Below are experts of layer 6 (counted from 0) of a mixture-of-experts language model. Rows are named gate (a neuron's input weights, with its number), up (a neuron's input weights, with its number) and show model dimensions 0-63. Each number is 200 + 30 x the weight over its row's rms, rounded and kept within 0 to 999.
Before each expert's rows: a language model's description of what the expert responds to; "mostly gets" lists some tokens that are sent to it at least half of the time. This comes from a sample of Wikipedia text that the model never trained on.

# expert 54
Description: Digits inside decimals and coordinates and unit abbreviations after numbers, such as °N, ″W, mi, km, /sq, ft.
mostly gets: "″N", " mi", "°N", "″W", "″E", "/sq"
gate1,243,199,170,134,185,205,224,183,190,134,229,163,194,217,257,227,200,199,234,208,174,210,214,233,221,171,224,184,184,189,177,157,193,190,184,157,154,172,200,186,188,243,223,206,212,157,222,207,185,208,192,205,238,207,174,193,198,228,191,236,225,180,250,210
up1,227,210,215,285,217,196,221,224,175,237,227,219,178,148,218,152,179,195,191,229,211,197,198,234,198,208,220,192,208,204,162,217,190,214,231,284,262,201,178,187,219,146,150,234,197,245,237,171,249,178,213,179,209,201,179,203,197,179,179,179,219,256,179,191
gate2,187,151,197,197,212,247,201,151,201,200,168,216,218,206,177,212,219,189,201,228,204,173,164,187,208,192,232,151,152,153,219,185,197,268,215,256,234,160,130,204,282,236,198,160,214,225,258,168,248,208,195,212,118,214,245,176,221,222,219,218,220,187,195,229
up2,202,212,205,205,259,186,193,162,236,217,135,203,219,234,194,179,200,255,195,168,193,211,198,255,213,189,199,148,196,200,203,170,179,215,218,189,203,141,174,247,210,188,221,185,184,161,233,137,222,224,221,209,198,220,258,234,191,204,214,222,262,170,215,206
gate3,179,245,174,225,172,179,167,168,193,191,215,142,234,151,177,207,262,195,249,229,204,201,164,235,181,223,222,234,165,229,146,155,186,225,198,215,197,185,183,206,169,189,176,194,180,199,184,191,219,169,187,221,197,136,212,253,175,231,188,301,231,147,169,214
up3,207,221,197,211,185,197,161,203,107,257,208,190,194,182,180,254,157,163,156,173,169,198,157,206,199,247,221,234,178,204,208,191,227,235,194,168,164,229,190,206,193,181,203,147,187,206,239,198,220,227,196,247,183,183,140,175,150,258,184,195,182,207,210,158
gate4,161,176,241,198,241,181,214,214,202,209,219,152,250,204,198,153,136,164,224,218,233,190,191,208,174,156,190,195,181,173,194,195,163,235,183,217,233,209,219,218,257,151,191,208,202,240,213,230,122,250,153,164,220,209,213,207,238,173,195,185,211,210,208,249
up4,218,195,146,242,155,231,184,196,254,166,238,210,206,203,187,260,221,210,181,181,142,172,236,203,202,208,203,172,228,193,200,246,145,208,227,226,209,185,166,155,189,233,172,201,223,189,228,153,182,162,179,218,250,188,218,182,189,219,172,179,213,171,167,170
gate5,214,186,196,223,173,232,195,212,179,265,233,185,161,236,185,183,226,141,198,165,204,159,239,241,183,168,191,212,209,190,177,213,262,240,202,238,222,216,124,219,175,187,190,271,252,201,193,190,201,175,169,258,219,206,248,212,210,151,192,203,163,208,233,185
up5,231,192,134,212,186,216,235,215,214,191,193,234,217,200,196,227,227,196,228,177,180,153,164,174,215,229,165,252,235,152,187,221,225,247,218,191,207,196,205,143,219,208,199,178,242,209,225,202,235,179,207,217,152,260,194,217,171,247,171,192,223,200,168,222
gate6,217,182,158,209,190,184,215,236,144,199,147,196,242,152,213,162,222,177,216,204,203,212,189,228,189,192,282,211,227,181,179,213,213,188,184,157,193,219,198,191,228,171,159,166,180,150,191,180,208,189,187,201,250,186,224,207,193,226,186,151,204,174,212,252
up6,228,213,200,225,173,186,187,273,232,212,216,188,210,233,190,222,239,263,199,191,172,187,182,202,193,205,220,215,163,230,194,193,214,277,259,164,195,178,233,189,241,223,189,181,219,174,176,161,220,206,173,247,172,196,146,235,206,184,171,154,167,194,212,166
gate7,207,263,183,210,243,156,200,166,252,257,192,165,179,163,251,177,235,195,229,212,172,170,207,213,196,204,171,203,194,220,168,233,186,236,171,185,211,246,217,224,249,243,207,194,214,151,151,179,215,176,193,249,184,168,171,259,263,160,194,224,158,176,179,178
up7,170,269,189,191,198,197,185,176,246,280,189,171,225,153,240,174,199,190,230,190,177,173,229,212,197,213,175,203,191,226,179,229,200,244,135,206,217,240,220,224,206,235,186,187,184,165,162,190,203,175,177,260,191,168,178,246,244,172,183,216,151,200,194,211
gate8,227,215,210,233,231,131,220,195,205,185,212,157,197,191,167,151,221,197,245,159,234,185,221,199,192,254,212,240,182,210,188,165,195,204,243,180,256,192,206,230,140,187,182,181,251,226,238,212,227,169,179,236,192,215,229,167,187,237,202,232,173,260,221,240
up8,191,161,196,155,185,255,189,201,196,252,160,233,195,236,201,186,181,192,199,192,231,181,203,212,185,144,240,187,204,202,208,194,214,218,174,176,184,217,180,148,225,172,123,218,129,191,177,149,176,239,215,173,226,186,172,216,199,163,213,165,214,183,173,215
gate9,214,195,198,166,228,177,181,223,192,208,204,174,148,200,160,193,186,192,194,185,222,172,195,225,183,231,194,236,138,215,223,216,167,175,222,188,207,171,201,195,157,188,212,182,208,191,237,214,202,193,195,243,179,154,241,189,227,248,226,175,204,245,223,201
up9,213,183,187,252,177,193,222,211,213,180,176,217,250,207,201,204,209,176,195,212,234,194,192,178,176,138,159,166,236,229,181,219,187,216,192,235,193,252,203,183,246,141,176,211,165,206,126,167,225,234,184,168,204,258,158,220,194,157,179,215,169,168,196,212
gate10,239,152,183,165,215,214,201,199,143,207,198,218,178,135,212,166,179,201,168,171,182,206,178,203,188,193,169,177,214,150,224,160,238,215,197,145,184,220,186,240,151,227,178,169,188,223,204,193,198,174,221,177,183,217,196,269,186,188,191,259,149,218,192,220
up10,210,186,194,147,233,233,168,193,193,170,217,210,160,180,216,183,213,229,206,177,188,203,241,215,215,213,191,227,261,191,135,202,223,198,168,142,200,155,193,200,173,204,191,195,194,198,224,191,236,198,193,212,214,212,245,201,212,185,214,222,170,245,180,186
gate11,199,209,204,234,195,183,210,254,177,208,188,201,245,203,185,186,231,150,245,255,228,231,168,216,202,282,249,181,190,251,180,216,203,222,195,167,185,225,216,204,240,171,213,208,171,234,170,205,229,212,235,180,193,208,241,189,160,251,182,174,233,159,194,177
up11,191,190,201,186,124,262,213,150,209,226,138,206,187,185,229,259,180,162,221,232,174,171,224,173,211,250,209,190,176,178,252,173,230,190,210,218,189,223,235,232,237,226,254,246,224,159,188,156,241,223,194,188,150,189,209,192,161,246,205,229,237,205,218,193
gate12,209,228,180,159,241,151,188,178,183,211,171,215,206,205,164,157,227,190,148,218,194,251,201,206,172,131,204,232,160,167,207,239,166,242,184,141,174,224,178,188,205,193,210,176,209,178,155,259,171,236,155,191,242,203,213,221,161,200,183,151,234,200,185,210
up12,235,238,137,232,145,200,231,185,137,207,219,194,211,270,220,222,199,144,209,215,187,174,217,182,225,183,210,209,213,174,219,190,249,154,157,217,182,195,225,189,217,170,245,213,201,270,170,227,192,210,187,161,229,196,230,233,195,212,232,195,242,225,209,235
gate13,176,300,162,201,152,199,222,269,202,196,213,229,220,197,196,211,213,207,225,147,247,181,212,226,197,265,228,184,164,240,261,215,216,236,197,177,233,205,202,207,217,198,146,191,174,150,200,175,212,145,207,199,170,215,240,177,186,167,210,185,211,178,175,196
up13,222,156,230,164,194,221,246,226,153,181,218,182,130,250,237,212,194,191,218,223,191,218,243,205,226,164,225,239,209,188,121,171,167,275,160,171,216,233,199,206,218,188,204,208,239,216,139,202,208,138,193,225,189,236,166,168,201,212,218,191,223,215,200,178
gate14,167,129,168,188,211,224,228,214,218,187,221,234,153,157,177,239,233,201,206,201,186,202,191,207,239,229,178,210,196,209,237,167,183,158,154,167,148,256,205,213,174,216,171,161,178,215,250,201,195,213,206,196,212,190,211,150,204,238,183,221,192,222,210,233
up14,230,117,214,201,218,232,220,182,205,223,225,210,232,177,180,233,226,209,205,203,208,189,169,150,202,267,194,211,209,206,258,168,199,175,245,182,146,207,188,225,215,163,174,213,168,230,263,220,208,242,178,189,179,217,205,147,142,228,214,223,172,174,206,200
gate15,158,201,166,242,160,243,219,204,163,186,217,143,209,188,210,198,175,243,209,203,181,172,262,226,244,128,223,206,175,235,164,184,195,215,221,201,217,201,235,198,244,221,189,249,201,172,220,173,184,176,147,245,218,215,253,169,233,176,225,189,213,234,193,202
up15,228,185,229,180,235,185,192,199,259,190,215,249,212,205,190,195,218,190,202,223,206,238,140,168,167,225,190,211,223,189,244,237,199,164,172,224,177,200,168,198,144,197,209,178,178,229,196,221,209,223,225,136,213,162,163,223,174,239,161,212,178,170,208,194
gate16,236,229,155,210,223,206,152,195,124,181,202,166,182,176,189,207,200,193,161,226,189,205,182,190,197,210,245,256,182,191,193,174,215,223,196,190,191,175,169,215,165,235,241,150,179,193,214,186,198,191,205,196,262,248,216,182,209,211,235,205,191,198,181,248
up16,218,198,178,232,185,190,165,194,240,169,188,222,142,176,212,235,192,205,171,184,195,223,142,197,222,216,167,212,184,233,200,191,247,224,172,198,180,176,170,182,128,219,249,205,211,189,222,183,246,189,200,212,211,207,167,178,230,122,224,224,130,173,172,217
gate17,211,173,187,224,179,218,187,242,168,218,199,186,184,201,203,239,161,233,193,212,221,183,220,181,208,198,222,189,224,241,235,181,179,156,171,243,130,238,168,208,227,210,222,198,185,184,184,174,256,210,182,209,174,173,128,220,180,247,202,187,153,229,128,186
up17,233,225,171,221,207,244,254,198,223,156,216,210,216,220,181,248,275,169,234,171,186,223,199,185,214,204,124,190,170,164,179,203,184,186,177,169,231,265,223,198,183,208,240,204,222,185,175,181,198,204,172,142,228,253,134,180,194,137,216,243,226,217,242,179

# expert 3
Description: First word-piece of a common noun right after his, her, 's, the or a, such as he(arts), ap(artment), g(overness).
mostly gets: " my", " inf", " pal", " bl", " his", " com"
gate0,182,218,170,193,173,182,232,239,214,165,255,209,188,225,155,195,203,208,208,172,141,159,198,207,203,190,198,225,251,220,211,216,194,232,212,151,206,158,245,220,227,206,220,188,165,204,188,230,218,208,224,181,216,201,214,224,266,193,164,157,240,188,243,229
up0,202,211,227,236,240,259,146,126,193,190,180,181,192,211,220,182,152,231,228,214,280,259,200,187,201,207,203,186,158,192,160,191,160,205,224,212,189,214,189,154,194,263,191,254,199,209,249,169,175,206,186,208,179,198,167,168,152,217,246,183,145,159,204,175
gate1,220,190,220,179,211,183,243,185,207,185,186,214,180,204,143,184,210,147,194,166,190,163,256,259,203,218,168,228,220,212,157,154,252,198,154,213,197,199,208,234,174,208,162,204,153,193,164,173,209,210,241,153,183,208,170,163,167,228,186,190,195,225,198,244
up1,192,221,237,210,195,200,188,266,202,170,246,238,184,194,221,177,197,211,189,220,276,215,208,176,226,187,257,202,234,171,273,172,127,185,215,212,192,209,222,181,171,161,213,162,218,165,189,180,192,189,177,197,196,137,246,180,230,229,188,235,177,202,256,188
gate2,178,236,135,227,222,173,189,161,169,189,181,193,186,194,160,178,212,209,176,196,204,170,226,179,172,230,211,159,189,210,230,197,185,234,209,220,218,193,229,226,239,196,234,196,191,174,214,166,176,206,178,237,220,222,190,168,198,247,228,206,272,140,216,158
up2,178,230,138,237,227,172,194,183,179,180,180,205,179,202,147,165,213,214,183,196,205,179,203,174,141,220,216,152,203,195,245,179,178,236,207,225,206,186,237,226,243,181,215,204,189,187,225,154,184,222,172,246,206,217,190,165,202,246,232,201,278,145,201,142
gate3,218,231,201,279,181,181,278,171,210,211,234,214,144,242,194,193,173,151,228,196,208,164,217,263,222,225,197,140,211,233,244,210,160,182,196,200,179,184,205,194,205,243,235,232,203,221,170,195,229,241,177,228,239,204,190,219,248,243,219,236,192,202,218,183
up3,193,195,220,260,202,167,217,180,230,201,228,237,180,222,213,209,199,160,250,197,223,191,210,223,279,263,217,169,179,182,151,264,156,169,189,156,199,221,193,244,230,197,204,214,229,155,200,204,194,241,221,218,150,195,212,268,244,204,224,188,205,182,190,181
gate4,239,171,205,159,211,189,232,215,145,185,247,235,192,231,263,271,184,260,183,199,184,188,176,173,191,221,284,221,173,258,274,203,196,193,171,202,190,216,178,209,174,165,182,264,221,206,180,202,213,127,192,200,198,211,223,155,225,246,174,233,215,215,230,197
up4,213,244,191,243,184,232,211,218,266,150,225,181,214,247,214,221,153,226,180,145,198,228,223,130,136,201,239,211,237,232,213,182,157,204,179,164,240,193,198,192,167,191,175,201,207,228,203,264,167,201,225,201,172,175,179,189,184,141,202,241,213,215,217,223
gate5,200,183,194,180,199,191,210,146,170,129,161,156,162,179,265,222,240,201,134,194,178,164,172,254,172,241,215,195,223,185,192,199,231,212,188,220,205,161,183,258,194,186,191,181,223,200,214,255,223,177,195,183,147,178,175,184,209,157,187,184,157,176,218,187
up5,225,243,215,212,244,200,207,243,200,250,240,255,235,226,140,172,195,205,247,195,233,226,218,179,240,183,205,203,168,215,186,206,174,163,174,178,169,237,204,154,220,206,191,164,211,193,129,143,184,253,162,214,248,240,189,211,184,222,214,198,256,222,201,208
gate6,168,211,209,183,208,264,210,199,204,223,182,208,191,244,203,232,177,193,270,209,230,194,197,266,195,217,192,150,198,235,216,190,180,146,209,207,196,230,218,227,219,176,224,220,262,174,204,217,218,178,230,181,273,155,217,200,182,225,206,232,226,241,216,216
up6,200,196,256,195,229,187,249,166,141,191,202,219,161,199,203,149,201,174,193,130,210,191,203,173,174,195,214,216,188,212,228,174,217,202,193,234,190,199,249,161,157,165,200,151,198,212,148,188,198,201,173,234,226,141,182,182,159,189,122,207,194,179,234,256
gate7,220,193,184,202,262,234,222,253,144,178,196,267,167,203,200,177,185,180,197,182,226,201,220,213,193,174,215,195,180,230,153,166,166,207,151,190,154,239,171,222,166,170,204,205,168,195,202,156,187,178,219,208,165,179,250,182,164,197,178,156,182,146,240,121
up7,225,227,217,219,138,187,237,200,217,176,201,222,236,247,226,232,166,220,208,214,200,208,175,233,198,208,184,196,181,205,171,175,217,261,193,199,249,157,218,167,241,212,217,159,209,185,224,186,209,234,183,177,218,253,191,172,196,232,215,158,209,189,240,179
gate8,219,194,221,213,197,174,212,190,205,221,259,221,186,176,156,231,171,183,208,202,154,214,198,209,203,230,183,222,219,228,199,189,221,210,229,125,237,200,183,182,215,171,214,165,185,180,219,227,163,165,184,165,233,202,242,189,277,213,180,252,194,200,227,213
up8,176,119,174,201,178,214,120,195,220,176,175,197,197,186,165,212,209,202,217,184,189,189,248,233,205,148,166,238,240,163,206,160,217,193,199,220,192,194,215,222,194,219,201,267,206,209,170,173,227,203,198,152,236,189,213,226,174,207,147,144,202,207,192,183
gate9,186,209,247,195,230,257,158,200,184,151,205,204,163,214,250,170,211,243,215,234,228,210,213,201,164,218,174,176,239,211,226,184,158,219,172,176,174,243,214,227,230,175,221,163,205,219,247,256,160,191,241,228,169,205,172,164,195,210,176,167,210,155,246,239
up9,224,222,132,189,274,176,212,232,219,180,184,226,210,194,192,186,170,245,183,230,169,218,215,230,190,210,173,191,205,218,245,190,166,214,172,153,164,253,165,184,175,275,177,181,184,188,228,171,168,149,168,238,236,224,161,186,267,201,171,194,181,196,169,220
gate10,208,243,163,225,195,242,217,228,184,202,180,258,174,255,214,170,124,191,197,226,235,168,184,253,260,185,216,174,233,223,233,221,147,209,156,186,188,184,226,238,179,217,212,207,222,181,175,207,234,252,245,188,197,194,160,197,188,153,259,140,183,246,221,188
up10,199,168,198,242,237,204,218,173,175,213,137,207,187,253,156,202,142,247,209,200,215,185,176,230,236,161,200,230,226,199,202,192,201,188,179,161,212,236,215,269,221,214,179,217,217,198,257,233,200,195,186,210,143,217,187,195,176,116,248,185,205,224,206,217
gate11,204,229,146,197,205,204,205,194,193,209,200,202,259,253,162,253,184,248,151,220,251,278,129,187,169,192,240,228,199,227,167,233,209,195,205,136,260,146,178,219,227,197,200,272,184,134,187,201,153,205,221,187,231,190,219,196,220,207,201,155,210,185,206,191
up11,169,160,252,203,145,191,177,224,183,215,179,210,156,199,250,157,217,167,254,179,174,163,252,179,187,196,149,174,156,221,206,211,200,189,216,255,179,231,196,206,209,177,207,202,196,219,213,198,258,225,223,187,163,215,209,187,218,209,191,246,156,222,187,210
gate12,247,194,195,171,235,200,213,204,177,165,202,172,159,239,199,248,184,215,221,207,226,203,214,172,177,227,230,205,196,163,179,142,260,162,225,156,225,234,205,185,238,150,198,270,231,183,179,143,178,205,263,154,241,226,216,161,194,206,156,191,215,230,182,215
up12,181,221,235,205,220,190,165,191,229,172,176,182,238,179,193,245,204,260,196,251,214,179,164,176,274,208,215,223,163,198,247,229,195,196,212,203,190,190,192,176,242,186,185,232,182,202,224,239,177,229,161,228,181,175,221,184,127,222,166,163,176,189,186,198
gate13,193,208,219,204,205,210,207,209,158,223,225,202,264,207,203,224,182,192,169,252,223,186,160,185,167,167,213,179,222,196,258,175,192,170,257,160,180,169,263,234,195,186,236,276,170,191,181,191,259,191,270,192,205,219,161,229,195,207,229,213,144,253,201,167
up13,223,179,153,212,189,237,227,208,192,225,204,181,156,170,189,228,185,170,222,130,235,176,192,189,184,284,203,186,155,225,205,195,210,198,222,187,206,204,192,180,173,117,195,199,138,170,202,234,158,206,203,188,168,231,207,208,176,181,181,218,248,220,194,253
gate14,211,189,239,254,209,205,184,144,179,196,158,167,167,179,215,214,170,151,184,162,214,185,269,185,164,214,191,177,224,234,144,178,174,169,218,211,216,161,253,216,183,139,210,219,183,194,209,191,151,163,191,236,229,149,181,190,195,194,190,212,176,226,234,189
up14,204,177,217,226,219,226,196,134,200,214,195,157,171,228,216,200,190,153,173,199,215,191,252,177,232,182,202,204,250,193,221,246,178,196,225,229,223,151,224,234,184,144,222,229,181,185,222,173,226,202,186,255,277,165,244,210,203,207,195,213,169,195,206,164
gate15,204,196,209,194,218,252,155,202,234,182,173,197,190,234,181,192,218,216,240,225,233,197,206,201,232,230,180,209,193,235,184,186,215,183,181,219,275,238,205,214,239,214,190,188,169,220,176,172,188,222,247,151,259,203,173,240,184,229,210,186,171,228,199,209
up15,217,170,211,164,171,197,179,223,152,223,194,199,205,198,198,264,189,204,180,192,170,187,237,162,170,172,154,157,197,171,201,167,198,176,246,170,213,187,229,167,207,181,226,182,188,118,210,215,251,154,224,177,176,238,254,166,192,220,161,181,184,215,212,177
gate16,221,176,184,204,203,162,176,219,160,167,195,213,241,190,161,227,190,216,212,178,258,242,197,169,180,204,198,246,156,233,176,238,202,178,198,247,176,228,216,169,233,215,148,148,213,230,145,204,145,186,167,194,207,128,181,203,220,212,246,230,192,188,210,186
up16,170,225,210,219,188,241,206,212,208,215,206,194,160,178,213,183,167,200,168,243,162,145,235,198,235,150,224,182,271,173,190,205,180,216,218,162,242,141,202,210,180,220,243,225,154,183,253,219,248,208,255,169,202,234,226,205,139,196,155,180,208,200,248,212

# expert 5
Description: Word-piece tokens in species lists and taxonomy text, plus slashes and pipes; e.g. ple-th-odontids, m-oth, liz-ard, /fr/ pronunciations.
mostly gets: "idae", " '", " Genus", " Conf", "anguages", "lish"
gate0,232,174,153,163,178,177,175,186,198,187,218,173,243,228,204,185,244,213,180,187,189,166,191,208,180,171,221,189,168,244,181,251,256,259,209,211,221,189,196,191,218,206,175,215,208,175,224,237,227,205,152,252,195,248,210,245,206,196,219,218,175,193,246,191
up0,239,180,168,183,167,169,183,161,185,168,207,123,233,200,229,226,241,256,180,170,149,182,259,213,203,184,219,190,215,233,191,198,295,238,193,271,224,171,181,215,233,205,201,186,208,159,216,239,213,171,173,240,200,208,234,254,217,194,228,211,181,161,244,199
gate1,196,234,166,178,261,149,259,243,189,168,235,230,214,187,255,182,241,187,197,234,205,199,192,225,157,209,175,177,228,196,210,178,187,229,160,160,230,235,220,259,245,197,226,247,269,168,198,201,209,202,227,179,182,187,238,258,173,204,198,173,247,225,237,228
up1,236,160,208,189,186,209,265,193,198,188,250,245,226,212,209,223,251,211,202,205,183,185,231,218,234,206,221,227,238,169,172,245,187,205,242,238,241,196,197,174,196,286,198,231,177,203,231,137,180,183,221,203,181,237,239,246,220,222,169,223,237,191,176,190
gate2,176,174,236,241,237,164,206,193,236,201,212,171,166,173,160,203,202,232,182,207,218,216,168,224,236,145,216,202,167,202,188,150,300,202,189,229,233,175,189,234,190,270,210,202,259,205,243,203,193,160,223,222,248,181,175,243,216,192,228,152,184,158,187,145
up2,245,163,161,176,175,257,157,198,148,189,218,210,226,206,258,185,180,189,225,185,203,212,213,184,144,227,182,205,207,206,211,266,141,220,202,161,180,206,200,210,245,139,177,204,177,189,155,182,207,227,166,197,152,207,213,170,200,237,173,237,237,254,221,270
gate3,178,233,207,166,219,201,225,239,221,174,198,196,197,231,184,158,210,147,241,258,203,160,210,253,199,164,185,183,239,171,196,171,210,183,171,241,138,240,258,195,200,191,240,157,215,222,229,219,186,116,222,163,227,200,183,244,232,169,194,179,234,194,224,233
up3,192,208,226,233,191,198,191,221,175,252,196,155,249,147,180,193,217,230,181,223,154,191,252,176,205,158,253,175,207,182,174,214,230,149,211,135,166,182,201,192,158,229,230,151,197,198,205,203,190,239,297,206,156,213,174,135,252,184,217,235,201,204,158,164
gate4,225,226,237,168,213,244,156,168,184,180,177,190,213,208,239,198,188,224,208,258,236,196,152,234,155,217,189,236,188,200,182,175,201,215,138,271,240,244,205,163,212,185,246,168,202,156,180,233,200,214,190,215,205,244,185,192,202,235,151,194,181,186,189,167
up4,186,193,151,200,216,234,197,130,179,147,195,205,205,199,184,256,209,223,221,189,212,183,215,264,188,207,212,172,182,214,179,152,189,217,181,275,225,241,196,211,231,203,191,161,189,171,243,236,244,205,161,212,216,237,227,248,185,174,176,169,156,162,157,246
gate5,180,234,155,215,215,197,204,150,233,185,145,175,196,177,182,197,236,181,181,240,192,242,211,255,161,200,143,250,239,182,121,145,188,149,161,240,192,223,162,205,154,205,216,170,199,234,181,192,223,204,232,221,206,197,260,231,153,212,208,227,212,192,190,204
up5,208,170,206,159,212,177,245,139,192,179,162,189,189,194,223,154,224,206,186,175,189,222,213,242,189,194,149,157,261,178,135,241,153,160,202,179,218,185,203,191,186,204,226,189,168,171,168,198,219,252,263,182,169,173,265,229,137,202,223,198,199,199,173,247
gate6,170,199,161,191,177,153,153,181,194,160,169,172,179,198,128,180,209,196,238,224,189,194,186,274,203,173,178,228,194,174,232,143,243,174,185,243,190,230,230,143,200,205,181,201,164,231,186,223,180,229,203,227,175,222,219,232,204,238,257,212,256,169,207,230
up6,185,231,190,148,216,233,233,225,232,188,194,179,197,113,211,200,182,225,187,182,202,179,258,222,189,186,190,226,223,237,208,212,211,231,193,201,183,260,133,223,162,261,164,138,212,152,179,246,200,182,217,203,160,207,168,170,223,194,153,217,166,235,168,200
gate7,214,255,183,276,220,211,241,141,201,176,163,207,243,221,223,204,207,159,211,243,190,209,161,205,235,209,156,215,206,174,226,213,204,159,163,264,217,189,223,165,218,171,160,187,211,192,228,197,222,195,178,216,214,175,188,224,198,197,217,185,207,174,188,177
up7,188,166,200,152,175,194,174,277,264,220,250,206,202,233,166,225,205,236,220,178,224,159,185,195,178,178,223,218,177,200,154,175,184,194,202,160,164,236,195,212,202,208,209,166,186,204,140,172,192,174,234,207,186,230,221,212,186,215,147,226,206,243,209,205
gate8,258,196,203,247,204,155,230,237,199,204,185,196,230,203,196,181,178,145,213,189,205,189,168,212,181,184,148,185,132,254,229,192,167,169,201,134,205,213,156,193,256,174,197,179,172,166,179,240,236,174,188,145,201,205,184,218,196,235,149,152,217,197,200,201
up8,270,264,206,201,193,207,177,155,212,156,183,233,175,188,243,214,233,190,226,180,208,253,252,185,181,142,226,249,205,210,225,232,220,186,158,202,164,257,234,173,210,188,201,229,176,207,206,225,204,148,183,227,254,215,154,176,236,175,201,209,202,203,168,204
gate9,194,182,207,242,195,216,210,238,194,165,191,177,165,200,139,202,179,196,229,207,209,216,221,234,223,172,267,232,214,198,208,215,177,163,128,219,195,233,228,169,191,186,172,197,190,205,237,240,218,156,173,292,195,176,167,269,217,184,223,231,244,204,215,236
up9,188,236,205,272,201,187,209,132,248,218,202,227,215,182,222,219,224,239,141,174,202,199,191,161,196,254,101,144,204,220,167,170,205,171,223,204,195,143,173,222,175,208,214,213,213,164,198,148,206,236,244,146,187,158,210,130,179,176,149,194,166,201,204,201
gate10,166,192,149,204,189,210,175,181,201,238,214,229,172,199,239,232,187,216,244,203,250,226,245,236,178,124,236,192,203,148,219,182,168,255,213,197,208,202,194,214,227,174,238,181,174,187,273,217,196,159,130,241,223,149,213,193,222,207,192,188,189,248,211,235
up10,201,166,162,198,131,220,208,237,173,174,227,176,194,183,221,191,169,217,176,223,151,173,166,195,232,218,183,187,187,176,179,189,197,157,183,180,198,209,221,182,144,165,156,172,188,164,120,182,226,179,184,167,181,223,236,163,213,245,198,153,240,232,257,209
gate11,221,224,207,218,191,170,225,147,185,173,232,177,240,206,293,185,219,223,174,217,218,245,238,138,163,163,183,207,252,143,186,238,189,187,246,237,183,200,181,174,181,213,195,180,238,194,166,181,190,152,168,181,208,149,199,216,198,170,195,170,229,211,203,140
up11,177,177,192,160,214,267,203,232,183,234,142,223,177,204,111,209,173,154,187,205,195,166,184,237,233,241,221,181,188,221,230,171,212,239,174,141,217,197,238,244,222,167,215,231,148,205,249,198,200,241,226,203,169,245,233,181,204,223,219,249,188,189,201,237
gate12,171,212,225,243,201,163,250,242,156,179,175,223,225,235,182,218,210,155,189,195,192,240,153,205,244,218,218,226,257,221,222,189,196,231,180,237,187,155,185,216,182,153,249,221,212,233,210,153,196,239,212,198,215,209,258,182,226,231,188,182,174,174,155,169
up12,236,157,201,185,253,216,145,186,204,194,198,214,189,170,201,149,198,196,238,223,192,152,160,168,199,173,165,176,96,179,186,183,239,241,199,186,226,240,209,170,235,203,143,184,195,183,216,205,198,210,186,162,210,142,151,184,152,198,203,194,245,199,260,234
gate13,184,188,200,214,178,205,224,213,260,176,214,220,157,269,296,198,164,199,230,214,161,205,208,121,214,163,147,219,247,196,215,158,192,219,201,179,174,201,268,200,164,171,230,211,238,185,214,173,166,225,174,202,223,166,190,195,160,219,187,250,147,195,199,195
up13,221,224,224,197,243,198,174,172,184,218,176,187,250,144,108,206,239,203,146,176,220,210,168,262,186,267,232,190,160,230,176,258,212,183,196,214,223,194,148,186,228,203,163,194,151,179,174,242,241,197,208,205,179,204,174,208,219,162,203,197,209,202,198,203
gate14,214,166,182,256,182,220,159,198,216,228,251,248,168,190,205,245,185,224,229,237,254,198,231,215,162,175,193,181,225,234,250,163,160,218,185,213,207,239,193,216,220,168,261,188,167,205,214,262,231,186,116,204,225,177,225,187,216,169,188,212,156,183,199,206
up14,226,177,186,215,186,213,210,181,207,259,210,192,202,170,235,208,166,225,235,252,203,206,234,212,157,240,189,133,251,287,238,255,219,232,166,192,176,206,169,192,184,169,251,262,203,188,236,167,189,152,202,194,227,159,225,198,249,197,181,167,171,179,170,172
gate15,198,215,175,202,263,163,242,239,179,214,152,164,209,224,205,243,175,214,239,239,143,176,199,238,235,185,215,202,199,216,197,161,196,170,201,183,246,217,246,218,257,213,229,233,184,198,244,212,179,178,159,242,238,193,202,188,170,163,239,212,203,176,179,235
up15,215,172,228,196,156,234,174,155,223,197,231,232,195,182,215,144,246,184,164,159,244,225,197,147,144,227,180,205,205,191,248,243,207,218,214,211,163,180,145,244,158,202,154,195,217,210,177,175,196,201,244,171,165,220,188,206,227,210,158,184,203,228,209,157
gate16,187,224,199,205,150,216,199,249,244,151,188,180,203,186,191,157,199,181,158,208,217,187,165,189,173,223,246,140,202,184,203,210,198,230,182,183,234,200,226,255,210,197,226,225,189,213,200,203,239,236,217,234,173,225,233,171,239,226,206,219,220,164,178,245
up16,213,212,147,148,155,247,230,202,141,233,230,202,287,204,198,237,177,180,241,212,211,181,220,226,251,166,217,201,246,191,171,198,171,196,179,217,183,250,213,178,191,189,183,172,217,222,188,190,209,194,179,135,189,170,161,231,219,215,153,225,168,234,217,216